python train.py --d_expert=128 --routed_scale=2.5 --norm="rmsnorm" --learning_rate=0.00205 --max_seq_len=512
Below are experts of layer 4 (counted from 0) of a mixture-of-experts language model. Rows are named router (the router's row for the expert), up (a neuron's input weights, with its number), down (a neuron's output weights, with its number) and show model dimensions 0-191. Each number is 128 + 24 x the weight over its row's rms, rounded and kept within 0 to 255.
After each expert's rows: "mostly gets" lists some tokens that are sent to it at least half of the time; "comes after" lists some tokens at least twice as common just before its tokens as in all text. This comes from a sample of Wikipedia text that the model never trained on. Tokens count by the router's weight.

# expert 30
router [116 115 143 131 176 150 118 167 144 158 120 117 114 123  81 135 135 141 137 167 167 133 130 129  97 105 139 175 114 180 140 127 128 130 162 113 119 141 105 139 151 133 113 169 107 152 126 125 142 140 156 138  90 153 117  71 137 108 148 118 118 101 115 110 126 142 109 111 151 129 154 141 130 151 127  92 129 148 120 118 155 148 115 107 124  83 127 118 132  89  94  75 103 167 150 104 100 107 116 112 168 145 134 121 122 144 143 100 143 167 141 152 150 134 120 124 107 116 169 123 162 122 156 119 171 182 132 173 101 155  83 124 169 116 139 120 121 126 108  99 162 129 107 125 102  83 137 150 131  87 130 124 158 157 112 117 136 104 163 140 165 149 132 170 186 116  99 123 142 137 119 161 147 150 120 121 151 140 160 131 115  97 140 153 103 110 169 139 153  83 123  70]
up0 [107  95 154 150 170 134 129 107 112 108 114  95 149  94 123 168 171 118 109 134 148 162 160 103 109 139  98 115 133 138 151 173 180 105 126 156 108 141 181 110 138 137 104 127 128 150 133 123 112 151 114 107 194 156 128 125 164 132 104 124  89 138 121 117 149 122 134 115 143 132 127 109  86 122 122 100  93 132 111 131 125 138 150 138 128 189 125 140 128 120 109 129 106 103 103 101  97 180  90  94 121 144 139 130 127 140 112 142 110 133 120 122 150 146  96  95 116 115 128 136 154 142 107 144 143 143 134 137 153 139 132 120 158 132  65 183 115 101 148 138 124 135 123 125 161  96 181 153 161 110 119 127 143 143  80 141 136 135 133 170 142  98 158 116 129 106  96 125  96 110 128 118 114 114 155 104 113  96 161 138 135 109  68 129  61  83  99  99 124 118  93 110]
down0 [144 141 136 161 125 100 123 132  99 133 110 114 141 125 111 110  89  98 122 138  63 128  93 122 133 128 127 125  82 147  96 143  82 143 158 108 140 195 110 104 200  93 119 120 116 122 126 117 113 102 154 130 127 142 106 148 126 117 135 114 126  83 113 117 141 139 155 129 178 139 137 126 101 121 108 128 126 104 119 163 130  92 138 114 143 199 148 145 131 142  87 103 114  98 113 110 144 122 147 196 144 143 146 148 122  88 134 117 126 139 110 111 113 112 133 146  87 107 165  94 137 144 168 112 135  90 129 151 113 138 175 113 133 104 131 128 105  88  70 103 139 122 138 102 159 169 106 105 157 162 125 159 132 138 134 189 121 124 116 122 129 105 120 150 133 143  96 142 140 105 133 136 108  90 139 121 106 104  94  91 131 101 119 150 157 102 146 109 131 138  93 106]
mostly gets: " ", "\\", " \\", " years", "ร", " days"
comes after: " |", " 2", " 1", " 0", " 3", ";"

# expert 4
router [130 133 123 164 155 152 131 102 128 171 128 133 124 133  99 107 128 156 165 143 131 131 120 116 132 139  92 130  98 127 140 119 132 101 157 105  76 156 162 126 136 136 131 105 137 150 123 146 180  94 140 148 134 146 112 134 111 112 121  96 107 103 124 117 134 110 113 100 141 138 112 140  73 100 113 136 155 176 100 113 122 147 116 126  90 127 132 131  88 134  53 122 112 163 118 129 110 108 120 149 165 126 149 159 135 142 144 148 118 158 133 134 116  97  93 129 115 138 170 133 169 111 179 100 149 182 107 114 107  93  84 167 157 130 148 149 159 111 167 122 124 128  76 121 132 145 139 179 126 103 114 115 174 138 126 120 118 118 146 195 131  93 156 122 129 147  87 114 117 136 135 107  75 163 129 145 142 107 146  99 113 111 151 102 161  82 113 126 130  97 152 146]
up0 [148 166 117  82 137 120 112 166 128 125 138 110 112 114 131 122 135  93 118 173 153 142  91 121 120 109 119 150 121 132 116 120 119 127 176 141 122 113 150 142 160 152 101 161 142 129 138 156 149 146 126 133  95 161 140 124 111 162 127 104 163 145 102 137 122 109 113 109 122 100 128 119 111 125  90 112 108 149 150 157 126 172 130 103 109 103 163 124 102 146 146 152 119 164 127 147 130 153 122 121 150 112 123 166  73 163 108 130 141 152 144 116 139 107 143 127 192 180 122 126 133 152 112  72 108 101  54 141 161 142 132 107 132 111 126 135 139 175 168 147 116 123 131 108  98 141 135 145  69 141 101 162 160 103 122 162 102 124 132 164 104 106 153 179 105 113 121  92 126  44 141 146 135  88  99 109 144 140 127 126 139 111 120 137 112 126 113 135 135 164  85 123]
down0 [ 93 127 172 151 129 127 119 159 136  87 100 115 163 125 170 133 133  89 105 118 168 119  87 146 132 139 151 158 150 145  92 162 115  97  84 141 105 131 134 123 144 169 148 103 140 142  90 163 130 146  99 135 148 115 116 124 111  90  99  85 149  98 152 106  91 140 104 120  96 152 114 131 134 142 109 134 134 160 140 174 162 123 107 122 143 167 111 148 130 109 139 176 131  78 149 157 123 148 118 128 147 203 110 144 160  81 135 128 140 164  98 123 142 134 155 147 149 141 156 148  98 141 112 117 133 133 161 129 101 157 170 124 107 127 133 150 140 120 123 123 141 101 148 157 115 118 163 142 160 163 141 146  92 130 158 130 114  70 145 137 106 156 113 143 121 127 145 108 133 113 101  76 133 107 123 127 162 106 125  89 145 132 141 163 116 142 124 140 110 143 168  78]
mostly gets: "\n", " non", " same", " main", " early", " pre"
comes after: "\n", ".", "==", "===", ")", " =="

# expert 15
router [126 132 119  87 115 147 165 155 126 170 113 138 141 147 121 135 142 116 150 144 117 148 126 130 152 142 146 123 105 127 127 183 111 117 153 126  62 138 137  83 127 120  89 105 117 159 112 123 153 130 122 121 105 133  85 102 149 114 118 117 116 127 118 131 133 131  70  87  99 163 139 111 114 110  88 127  85 138 106 158 164 130 112 120  88 135 115 128 114 113  64  99 129 141 151 135 115 127  75 131 170  93 123 173 156 123 119 150 138 126 140 121 133 144  99  73 111 115 156 126  99 168 131  83 158 138 131 115 135 160  99 105 118 122 142 135 123 135 142 119 124 161  87 146 116 109 154 181 141  92 116 145 130 128 104 117 127 124 155 130 110 116 174 157 142 124 116 108 166  72 115 134 108 164 103 145  98 102 117  82 126  63 124 100 140 157 140 145 166 109 111 138]
up0 [160 110 103 119 136 121 113 151 145 116 110  65 128 151 147 129 124 135 117 137 147 144 124 155  95  70 163 134  72  88 121 151 130 155 153 137 149 127 131 132 113 161 144 127 123 124 138 100 126 126 124 108 144 169  65 124 138 100 163 102 114 146 107  79  97 113 146 126 137 142 144 141 130 118 149  82 146 160 124 118 125 119  87  97 124 132 142 137 132  73 138 161 133 120 161 151 127 118  79 107  70 124 142 130 102 163 107 162  93 140 127  98 111 146 112 166 113 102 124 106 144 123 100 132  98 129 135  77 154 135 131 127 113 137 114 119  75 126 114  93 117 131 137 138 153 151 166 117 113 104 136 130 161 127 182  93  97 122 142 148 120 142  81 121 137 158 102 149 135 132 124 144 140 191  99 145 143 168  96 129 131  79 100 158 112 139  85 127 132 109 110 133]
down0 [ 91 156 138 141 164 124 119 152 110 120 160 118 135 100 155 119 115  88  94  87 134 163 134 171 136 122 136 150 149 120 159 160 152 139 116  96 135  79 130 149 175 102 135 136 136  95 139 115 100 111 131 112 116 126 104 139 152 131  96 128 141  94 129  90 161 126 115 148 146  99 123  81 111 128 163 147 163  86 128 122 130 148 137 108 126  84 108 102 127 121 153 105 115  94 142  92 123 158 142 117  94 121 114 152 122 106 104 126  92 131 137 110 131 175 109 112 123 132 159 164 135 113 150 136 124 101 167 120 168 138 155 109 123 119 142  86  58 120 112 102 103 154 105 152 131  95 134 127 127 120 142 132 108 135  59 114 140 103 116 137 160 137  96 173 107 122 128 137 160 141 116 130 119 127 146 196  92  93 108 115 134 136 177 114 160 154 137  90 119 120  82  97]
mostly gets: " album", " member", " House", " Democratic", " song", " Committee"
comes after: " the", " The", "The", " his", " first", "th"

# expert 31
router [141 144 110 132 124 154 109 110  92 167 126  95  78 137  87 100 110 148 131 150  89 139  96 149 149 127 148 128 118 144  78 183 140  96 136 123  93 119 163 136 130 148 144 132 108 127 132 153 149 108 149 155 171 113 107  82 108 129 157 148 141 155 130 166 105 129 107 131 143 132 136  95  88 128 120 156  87 179 103 110 150 134 105 167  88 110 118 132 104  98 110 100 146 131  87  72  95 155  77 143 126 174 140 146 139 127 153 127 121 145 118 169 142 110 118  90 108 173 124 107 119 147 115  99 185 144 150 160  89 126 124 126 124 154 138 102 142  94 122 124 117 163 114 115  74  89 113  94 120 136 114 110 105 119 112 138 117 141 127 144 122 148 100 142 172 138  94  92 112  93 160 163 148 154 143 122 107 118 153 121 131 119 148 129 104 127 143 142 120 127 118 146]
up0 [134  98 107 160 154 144 152 142 157 129 158 127  82 152 160 129 138 142 125 157 166 140  92 141 137 105 131 151 145 163 123 123 115 149 130 134  86  88 106 156 161 176 157 109 154 147 135  84 132 140 156 144 116 148 134 123  99 104 159 104 120 106 158 166 104 175  71 142 140  85 131 111 150 116  90 137 121 135 145 174 140 137 150 103 101 111 126 131 167 180 128  94 112 182 142 155 103 137 137 131 106 123 115 174 123 165 140 115 138 125 125 149 133  93 108 132  97  68 136 124  98 111 100 167 126 167 119 100 124 129 147  82 141 130 112 130 125  97 126 131 115 112 123 123 125 166 141 118  48 109 121 153 145 153 141 116 132 109  95 113 124 120 119 146 142  90  85 111 132 143 144 136  99 107 124 133  96 139  87 112 122 159 134 138 148 145 141 159 135 145 139 163]
down0 [165 122 163 165 138 125 145 115 147 157 111 132 164 125 161 132 136 118 131  87 137  83 113 121  80 149 113 110 111 114  95 126 130 103 120 152 218 103 141 132 151 143 170 122 111 128 109 143 101 151 101  76 129 159 145 133 118 138  92 150  93 158 150 123 112 112 135 164 103 100 125 175 121 110 130 147 125 142 127 108 135 108 129 153 122  83 112 139 193 150 150 141 125 106 142 112 125 125 146 158 114 146 165 142  87 113 132 138 129 135 108 131 116 144 166 122 185 113  74 121 132 135  71 109 124 146 111 150 130 113 160 144 139 166 134 125 151 108 162 105 107 123 131 105 147 133 132 165 165 138 112 139 145  95 118 137 123 115 137 147 139 139 128 117 115 139 139 122  99 147 125 165  87 183 119 119 151  82  90  95 150 130 146 153 150  71 103 133 119 108 151 106]
mostly gets: " His", " As", "See", " Preced", " per", " Succeed"
comes after: "-", "|", "'", "C", " P", "S"

# expert 8
router [151 122 118 158 134 140 167 153 152 172 126 113  75 142 137  96 108 110 140 161 136 160 103 121 117 174 111 121 129 160 161 172 111 101 152 121 101 130 147 144 157 100 146 160 143 132 110 110 122 130 143 114 137 143 123 106  96 134 147 134 103 155 119 135 123 102  61  98 134 144 143 173 126  94 119 147 118 147  98 140 125 124 113 128  68 127  94 144 131 110 149  94 110 182 152 167 129 138 111 113 187 156 132 158 143 138 154 127 146 170 125 146 100 142 121 112 128 132 155 108 177 152 138 101 170 153 112 148  93  81 143 125 145 108 175 132 120 124 159 128 133 117 113 140 122  94 115 118  79 118 128 140 157 125 141 114 155 122 129 140 108 161 119 135 159 120 150 146 149 107 188 161 124 121 144 120 127 158 117 107 114 123 148 132 151 121 182 168 163  79 117 151]
up0 [144  88 100 137  91 141 132 113 124 142 139 123 113  90 123 140 128 121 107 163 120 131 127 138 102 157 181 124 113 167 135 148 142 113 116 134 126 153 109 145 149 119 125 148 110 149 104 140 149 121 123 157 174  71 113 136 146 134 137 160 138  81 105 138 140 120 128  95 112  91 156 131 161 103 123 155  81 100 116 173 149 204 142 113 126 117 103 165 111 123 103 153 140 127  97 150 116 137  68 173 158 124 110 110 149 107 140 105 108 163 127 136 111 160 117  40 119 114 105 141 158 105 164 122 146 147 132  92 126 129 128 111 152 129 114 129  72 101 145 113 161 115 119  77  85 102 149 157 113 103 145 110 136 113 118 144 134 123 138 109 105  81 120 104 137 119 123 149 136 116 141 152 123 127 139 121 133 118 119 106  87 100 107  99 130 182 136 122 154 112  95 152]
down0 [ 88  60 141 146 148 116 128 150  95 124 141 114 193 145 111 152 163 116 125  74 112 103 127 134 100 122 122 150 123 177 114 126 170 134  83 173 132 103 162 116 128 114 117 144 104 109  93 120 108 135 115 140 183 139  88 119 122 170 140 109 149 159 106 147 177 142 127 113 122 124 155 125 116  74 165 137 159 159 118 145 133  86 150 102 141 151 107 123 100 134 115 135 134 117 136 120 138 116 118 111 149 110 107  56 112 111 127 132  89 105 111 135 146 179 138 121 122 124 114 144 125 142 133 161 111 151 117 161 144  69 162 145 120 134 118  88 128 112 130 169 102 143 125 117  85 132 166 139 157 149 119 106 124 152 150 157 123 135 137 147  86  86 139 154 157 145 131 115 117 128 177 110 110 136 118 121 129 136 134 129  96 126 148 169 142 118 178 142 126 132 148 140]
mostly gets: " 3", " United", " 2", " 5", " 6", " 25"
comes after: " |", "|", ":", ";", " /", " ("

# expert 16
router [148 108 134 124 147 162 180 157 108 117 171 143 104 150  99 135 143 130 155 137 138  94 141 106 103  96 164 110  79 130 160 167 102 128 163 112 104 127 122 114 170 154  86  99 163 155 112 160 113 164  92 123 153 136 114 110 132 116 113 111 147 124 126 134 105 125  74 110 149 174  92 136 113 105 100 137  89 141 103 150 183 180  78 134 100 142  82 129 119 106  84 119 130 142 125  99 140 125 114 115 146 101 176 157 126 152 112 137 131 152 113 128  99 155  89 108 143 117 128 145 147 138 132 107 188 138 176 141 153 100 142 102 162 166 147 115 145 117 163 167 146 127 121 127 121  90  95 141 108 102 141 126 146 116 150 101 102 124 158 147 126 105 169 122 122 156 135 155 140 119 105  97 121 137 139 111 133 111 118 122  96 120 113 141 138 153 122 129 126  82 115 127]
up0 [ 90 137 107 165  99 136 148 145 132 163 140 143 120 129 135 150 106 173  88 170 115 156  64  80 119 143 159 163 113  95 156 157 166 163 155 112 157 115 102 137 141 145 123 140  83 127 119 131 113 145 119  88 127 185 119 147 132 151 162 132 135 162 102 141 111 129 103 143 181 117 132 119 156 121  91 158 151 150 109 130 141 132  94 160 111 165 128 103 103 191 111  97  97 116 146 114 133 187 149 110 146 106 139 155 101 162 143 128 157 121 157  89 124 126 121 121 100 114 139 130 125 119 121 129 146 138  92 123 109  91 137 120 132 157  81  98 120 139 119 125 108 123 117 110 119 141 101 138  83 155  86 124 146 104 148  97 151  95 130 103 113 143 103 135 154 107 137 131 175 118 137  82 130 158 142 144  87 144 139 139 137 109 150 130 119 137 106 140 101 153  96 139]
down0 [143 125 112 132 154 156 153 160  92 112 121 144 110 117 157 102 117 136 128  88 135 127  96 115 114 143 124 153 118 136 122 152 129 131 147 141 180 125 101 119 119 123 110 161 130 119 157 106 110 123  92 110 101 132 180 108 115 134 157 159 142 109 156 110 141 113  88 119 155  60 155  92 133 117 130 155 183 146  83 100 123 124  97 165 124 138 122 123  82 192 171 145 155 133 146 125 109  86 120 156 164 126 177 143  90 153 104 103 109 128  80 129 129 121 136 133 143  99 135 144 125  97 117  79 102 148 103 154 125 111 159 159 119 149 165 100 121 127  80 139 124 133 143 109 145 137 136 155 121 187 131 191 117 102 176 116 132 142 116 118 113 113 103 130 148 128  86 113  97 112 155 152 122  88 142  87 112 122 129 112 141 135 137 159 107 128 120 154 110 136 125 136]
mostly gets: " World", " League", " National", " Championship", " Cup", " International"
comes after: " the", "'", " for", "|", " World", " United"

# expert 20
router [120 119 128 179  74 136 107 188 129 140 142 139 119 116 108 109 126 159 134 148  99 133 149 123 157 154  85 128 113 151 113 122 101 104 139 103 132 122 126 151 116 141 138  89 146 149 112  85 151 117 174 151 121 157 134 123 147 120 148 137 115 141  99 104 164 128  84 144 111 121 110 129 102 159  91 109 103 172 110 124 128 143 104 123 101 137 147 119  78  99  97 145 130 145 102 122 107 143 124  98 123 158 118 133 134 142 140 126 143 168 128 149 150 130  85  77 128 102 174 107 131 121 202  92 135 130 116 129 133 156  95  86 131 134 137  76 138 148 118 121 145 129 115 151 113 101 139 143 121 100 108 107 103  97 140 109 118 100 148 205 171 110 125 165 135 149  86 101 143  96 162 169 132 122 113 150 147 148 155 135 164 101 163 147 132 144 139 163 115 113 128 151]
up0 [179 128 105 155 132 132 127 102 131 153 140  92  74 162 103 117 183 139 159 155 141 103 151 131 136 135 130 159  96 114 130  97 107 116 111 153 162 135 151 114 138 126  66 110 105 156 107 108 140  93 104 138  93 154 134 136 151 155 136 126  75 137 125 136 116 115 137 120 119 108 124 135  92 144 157 161 120 167 136 174 130 152  82 160 122 118 108 121 127  93 115 130 114 154 151 139 184 108 103 102 117 154 139 166 119 124 130 115 133 117 171 140 167 105  56 111 136 156 183  87 138 103 134 134 128 140 130 111 145 121 135  91 121 128 139 129 131 142 117  92 105 147 123 153 127 153 127 145 172 120  68 125 120 131 119 150 155 111 148 128 153 129  82 148 114 157 145 152 119  85 156  96 110 120 145 156 125 139 131 158 160 157 174 115 139 131 161 143 110 147 119 102]
down0 [179 134 143 141 148 105 108 105 167 152 132 114 115 117 142 142 114 120  70 105 112 104 155 184 152 115 133 103 101 159 111  68 132 132 139 137 134  89 152 138 164 137  91 134  80 130 134 142  95 131  83 147  80 139 168 162 132 163 113 152 103  92 137 113 129  80 125 134 128 136 120 140 119 135 121 105 165 168 118 159  94 139 145  88 133 148 102 127 144 112 106 124  94 152 159 144 129 125 109 133 108 139 126 172 125 104 138 109 137 112 158  80  86 140 147 119 115 160 159 149 151 126 142  98 157 125 135 119 130 107 161 140  96 102 124 114 126 166 122 118 119 121 141 168 158 132 111 139 152 180  89 101  67 107 103 140 143 116 121  97 146 116 107 131  97 151 129 121 140 122 117  98  95 160 101 124 135 120 145 147 150 131  71 153 169 132 138 128 124 112 105 157]
mostly gets: " but", " than", " between", " against", " including", " However"
comes after: ",", "s", " to", "ed", " part", " such"

# expert 18
router [117 136 137 107 119 152 106 172 170 117 141 160 120 105 106 132 119 121 147 174 107 158 140  96 125 152 143 144 142 121 140 135 116  86 148 100  91 104 106 151 175 160 100 140 128 126 115 140 143  80 183 142 153 127 131 119 133 136 130 150 119 138 111 121 114 117  95 106 107 130 140 143  74  92 132 112 103 168 146 118 169 123 139 137 109 137 106 119  84 112  87 103 133 165 136 143 126 125 129 137 136 133 169 141 194  98 104 116 143 195 107 123 132  98 102 105 153 152 166 129 156 128 155 116 140 181 122 144 111  94 125 113 142 143 164 102 137 149 134 133 183 127 120 121 130  96 134 150  90 105 109 128 137 157 136  91 109 109 158 191  99 108 126 134 143 138 134 141 150 129 182 163 104 154  99 132 110 157 122  94 152 129 141 112 117 178 150 131 109 123 103 150]
up0 [131  89  85 108 211 138 152 162 111 167 121 150 121 131  73 127 137 123 122 138 127 105 149 131 173 146 116 124 145 151 140 117 132 104 133 127 130 126  99 136 118 120 134 150 156 152 145 128 158 105 160 140 176 111 131 142 102 132 145 167 130 141 149 102 125 124 144 150  95  99 154 179 127 124 141 140 141 150 118 160 169 117 142 107 128  97 120  90 126 132 110 136 106 140  99 138 123 151 113 129 128 164 146 131 155 144 144 116 101 148 143 155 149 124  90 114 170 138 138  98 167 112 129  87 117 181 140  93 136 118  76 129 117 165 143 134 116 163 126 151 130 120 111 146  95 119 113 148 176 131 129  81 129  84 123 136 113 151 144 130 128 155  95 132 109 135 109 117 168 117  89 123 149 201 160 126 132 105 133 120 184  89 152 136 110 123 143 117 104  96 157 181]
down0 [105 126 128 157 137  87 142 133 134 119  69 141 138 153  93 159 133 125 114 130 101  77 132 115 182 107  97 136 112 122 164  92 110 127 128 143 210 141 108 115 118 132 137 129 144 140 106 103 166 136 172 121 108 104 137 152 141 151 127 156 128 146 157 146 101 117 144 146 134 163 115 118 134 107 155 142 136 137 137 118 165 144 114 128 132  90 110 141 139 117 106 193 110 141 116 110 138 113 165 175 117 147 135 134 117 125 124 128 116 128 132 147 144 153 133  99 145 143 121 123 104 104  98  98  81 146 169 102 128 109 130 118 183 151 108 105 112 138 118 161 104 129 122 107 126 154 146 160 134  85 124  82  65 122 103  91 158 153 145 115 157 112 107 148 153 116 140 146 172 139 130  85 116 156 118 103  90 136 150 119 123 144 168 127 120 102 163 124  92 109 181 167]
mostly gets: " 32", " those", " 25", " some", " good", " forced"
comes after: " |", " to", " of", " for", " and", "|"

# expert 6
router [ 95 111 133 145 133 167 159 113 107 145 127 133 102 122  88 110 105 151 155 171 135 111 124 146 154 141  93 147 109 141 117 143 136 115 136  89 104 114 136 152 161 123 113 141 136 133 122 109 120 153 120 144 111 163 106  86 154 127 148 143 121 149 126 140  78 137 117 121 123 133 129 106 113 140  72 131  90 131 127 116 131 166 127 110  79 138 162 128 121 121  86 116 137 125 102 117  89 104 101 115 158 125 106 151 108 141 137 146 158 115  83 144 115 148  93  82 141 142 125 116 139 106 175 139 140 133 116 115 140 171 137 158 183 113 143 114 122 148 141 139 112 170  86 120 149 120 153 162 117  83 100 130  99 111 125 139 133 105 193 179 118  84 114 139 147 186  74 109 155 131 120 113 143 124 198 118 127 158 107 125 124 119 157 125 165 134 167 149 166 167 135 115]
up0 [141 120 106 174 155 136 150 135 129 166 106 121 126 135 130 112 134 166 120 112 120 185 132 130 152 191 153  89 126 118 144 166  66 137 133 108 104 124 110 163 143 154 142 149 105 116 147 105 121 161 140 146 134 136 111 127 118 112 135 110 141 138 121 148 161 102 108  81 140 112 152 113 147 147 123 133 133 163 151 138 124 150 107 179 138 122 120  86 132 113 115  96 139 144 101 126 122 157 121 105 155  83 134 147  96 135 154 130 165 149 112 114 156 127 103 104 134 134 110 104 139 124 127 124 143 153 158 117 121 157  97  89 101 131  69 102 127 166 163 101 127 140 123 130 110  94  99 119 105  66 157 173 153 135 138 145  96 135 166 103 180 141 134 149 106 113 133 140 101  80 103 126 121  81 121  75 130 150 179 104 125 113  92  92 143 151 118 135 122 119 162 141]
down0 [121 126 165 152 102 145 162 118 108 126 123 104 121 146 119 141 135 110 112 127 116 136 145 102 106 149  94 147 145 139 149 124 122 199  68 126 168 116 118 135 130  92 116 103 156  88 133 132 126  95 110 127 117 143 126 157  97 131 157 135 132 141  81  83 125 123 130 128 128 101  84 118 101 115 158 131 162 132 145 144 129 162 125 157 127 144 108 117 131 127 133 148 151 129 104 146  75 124 121 121 171 132 118 113 169 105 132 131 108 157 135 107 145 143 133 103 110 111 140 118 163  88 172 131  73  79 137 110 164  85 130  76 115 127 152 148  71 101 114 174 117 139 118 105 162 121 137 152 109 161 112 121  60 112 109 125 117 124 127 131 151 147  92 159 128 138 127 147 152  86 111 129 121 173 153 156 105 183 153 134  97 111 158 117 152 168 106 141 143 146 132 145]
mostly gets: "==", "===", " ==", " ===", "====", " Preced"
comes after: "\n", ")", " =", "==", " career", " also"

# expert 25
router [153 128 143 126  86 143 129 168 120 114 132 124  48 176 119 116 127 183 172 154 140 109 137  89  84 139 135 122  67 117 137 127 120 103 155 101 120 163 106 146 150 145 147 123 164 109 125 129 120 106 155 129 139 165  85  74 128 145 174 111 105 153 152 125  99 123 100  77 131 133 129 111 135 138 114 107  91 130 108 188 120 167 109 133  80 167 161 114 140  79 101 122 115 162 125 138 130 125 118 111  92 165 100 168 131 131 114 117 140  99  93 101 128 157  78 122 112 149 154 131 132 120 146 118 167 125 117 107  83 102 123 136 155 132 119 144 102 152 135 113 157 145 122 144 131 117 134 101 135 103 113 134 102 126 131  92 124 112 166 122 139 110 144 119 159 140 130 128 143 131 124 130 121 114 121 104 127  97 125 112 163 101 113 149 156 161 113 166 158 109 122  92]
up0 [146 123  88 123 120 176 141 134 125 117 150  90 105 150 128 110  91 134  93  95 158 122  82 133 103 108 155 124 153 156 142 126 159 134 126 135 171  97 147 122  88 184 143  90 144 123 102 141 122  84 136 149 108 145 117 133 132 153 169 117 133 151 147 169 160 119  97 118 159 127 134 157 124 129 143 100 111 162 144 121 154 121 104 130 103 118 118 107 138 128 129 143 131 109 107  95 136 118 118  96 172 123 170 122 169 145 130 104 109 141 121 104 101 114  95 128  91 121 196 157  98 142  94 133 127 126  96 162 104  98 157 102 140  98  97 148 151 138 105 139 107 129 144 161 123  92 142 134 122 160 138 111 149 138 119 145  94 105 160 125 137  88  80 148 128  96 113 127 161 116 138 129  98 171  46 102 139 135 132 145 126 111  91 145 105 113 110 178 146 120 130 121]
down0 [134 106 138 123 153 147 174 135 119 134 112 141 156  86 103  86 168 169 131 110 149 148 119 141 125 168 100 143 122 157  81 136 174 127 119 132 101  94  97 100 122 137 177 119 104 158  98 112 135  85 122 136 138 111 132 112 139  74 155 108  91 127  96  91 107 141  92 159 126  84 159 119  81 124 138 117 141 128 153 127 158 101 152 138 112  95 134  96 166 112 125 121 139 107 154  91 141  97 124 115 140 118 101 114 148 105 131 165 118 116 140 160 163  66 112 144 148 196 105 121 109 101 118 156 170 108 148 185 135 146 120  98 106 115 121 135 107 152 115 110  99  93  97 103 113 110 146 123 128 121 139 134 111 178 104 110 151 148 144 125 182 152 138 114 135 139 154 145 130 156 124 131 147 165 122 121 129 140 115 127 133 134 181 118 134 103  97 118 126 120 135 129]
mostly gets: " 0;", " 2021", " —", " 2025", " 2011", " 2015"
comes after: " |", " ", " 0", "|", ";", " —"

# expert 1
router [108 107 103 119  98 124 112 143 157 135 110 136 110 164  79 109  98 145 169 113 137 108 143 102 145 102 164 134 103 136 134 164 122 101 142 129 102 138 120 123 117 127 117  97 165 144 112 162 112 107  94 133 128 138 100  80 135 125 133 145  87 138 140 121 150 155  98 123 118 155 111 112  89 135  78 148  88 122  91 120 149 119 101 130  99 161 135 152 132 145  66 116 134 183 129 122 112 104 100 172 102 110 149 163 139 133 130 137 134 138 144 132 114 160  97  78 133 101 158 165 138 127 158  97 153 155 120 129 110 135  87 112 144 141 138  84 130 108  96 111 163 152  60 129 135 101 106 136 110 106 100 144 114 117 122 112 141 132 164 114 112  96 176 112 143 151 117 148 125  88 117  87 133 149 124 173 156 141 134 126 147 105 160 118 120 203 146 142 164 117 115 133]
up0 [111 104 157 129  84 131 109 136 128 142 137  72  67 142 145 142 118 107  79 125 161 109 128  80 131  94 143 106  88 150 140 110 115 135 113 155 132 102 142 159 144 159 152 125 101 121  93 145 147  94 128 118 131 111  78 123 155 152 122 137 128 119  92 152 146 137 111 162 191 142 103 145 138 125 110 163 160 113 135  96  88 107 110 151 121 105  92 107 110 121 142 114 185 150 160 115 168  92 131 140 148 127 159 122 164  98 153 127 119 140 128 131 163 159 130 109 145 106 116 107 126 124 150 143 143 188 162 136 146 134 133 136 145 135 116 158 112 150 125  99 152  94  88 130 102 128 109 141 153 110 109 145 139 117 171 102 154  91 152 131 106 112 134 131 137 171 128  71 155 146 125 125 100 151 144 107 130 142 139 124 125  98 127 154 139 143  92  60 149 155 114 112]
down0 [107 154 149 136 139 119 112 128 112  94  85 134 153 165  97 121 104  96 124 134 166 141 108 132 122 117  80 137 103 134  99 120 120 129 106 117 144 125 128 132 157 136 198 139  86  93  95 160 121 116 150 114 114 109 137 124  85 103 119  96 103 151 126 143 111 148 111  98 129  89 179 117  87 105 135 164 134 146 144  74 158 150  91 121 119 176 112 118 157  81 155 161 133  95 149 162 145 122 126 124 125 161 154 159 141 115 137 166  74 140  91 148 126 127 172 135 118 145  78 144 102 137 153  84 138 108 145 116  98  89 159 171 117 165 100 122  92 136 124 140 100 113 130 121 119 140 162 136 164 168 123 133 106 138 117 152 103 137 165 106  99 138 124 109 141 138 152 126 120 149 153  93  94 116 153 139 135 159 147 152 111 160 127 149 124  99 135 126 116 156 138 120]
mostly gets: " this", "The", " This", " the", " another", " a"
comes after: " a", " the", " in", " of", " an", " his"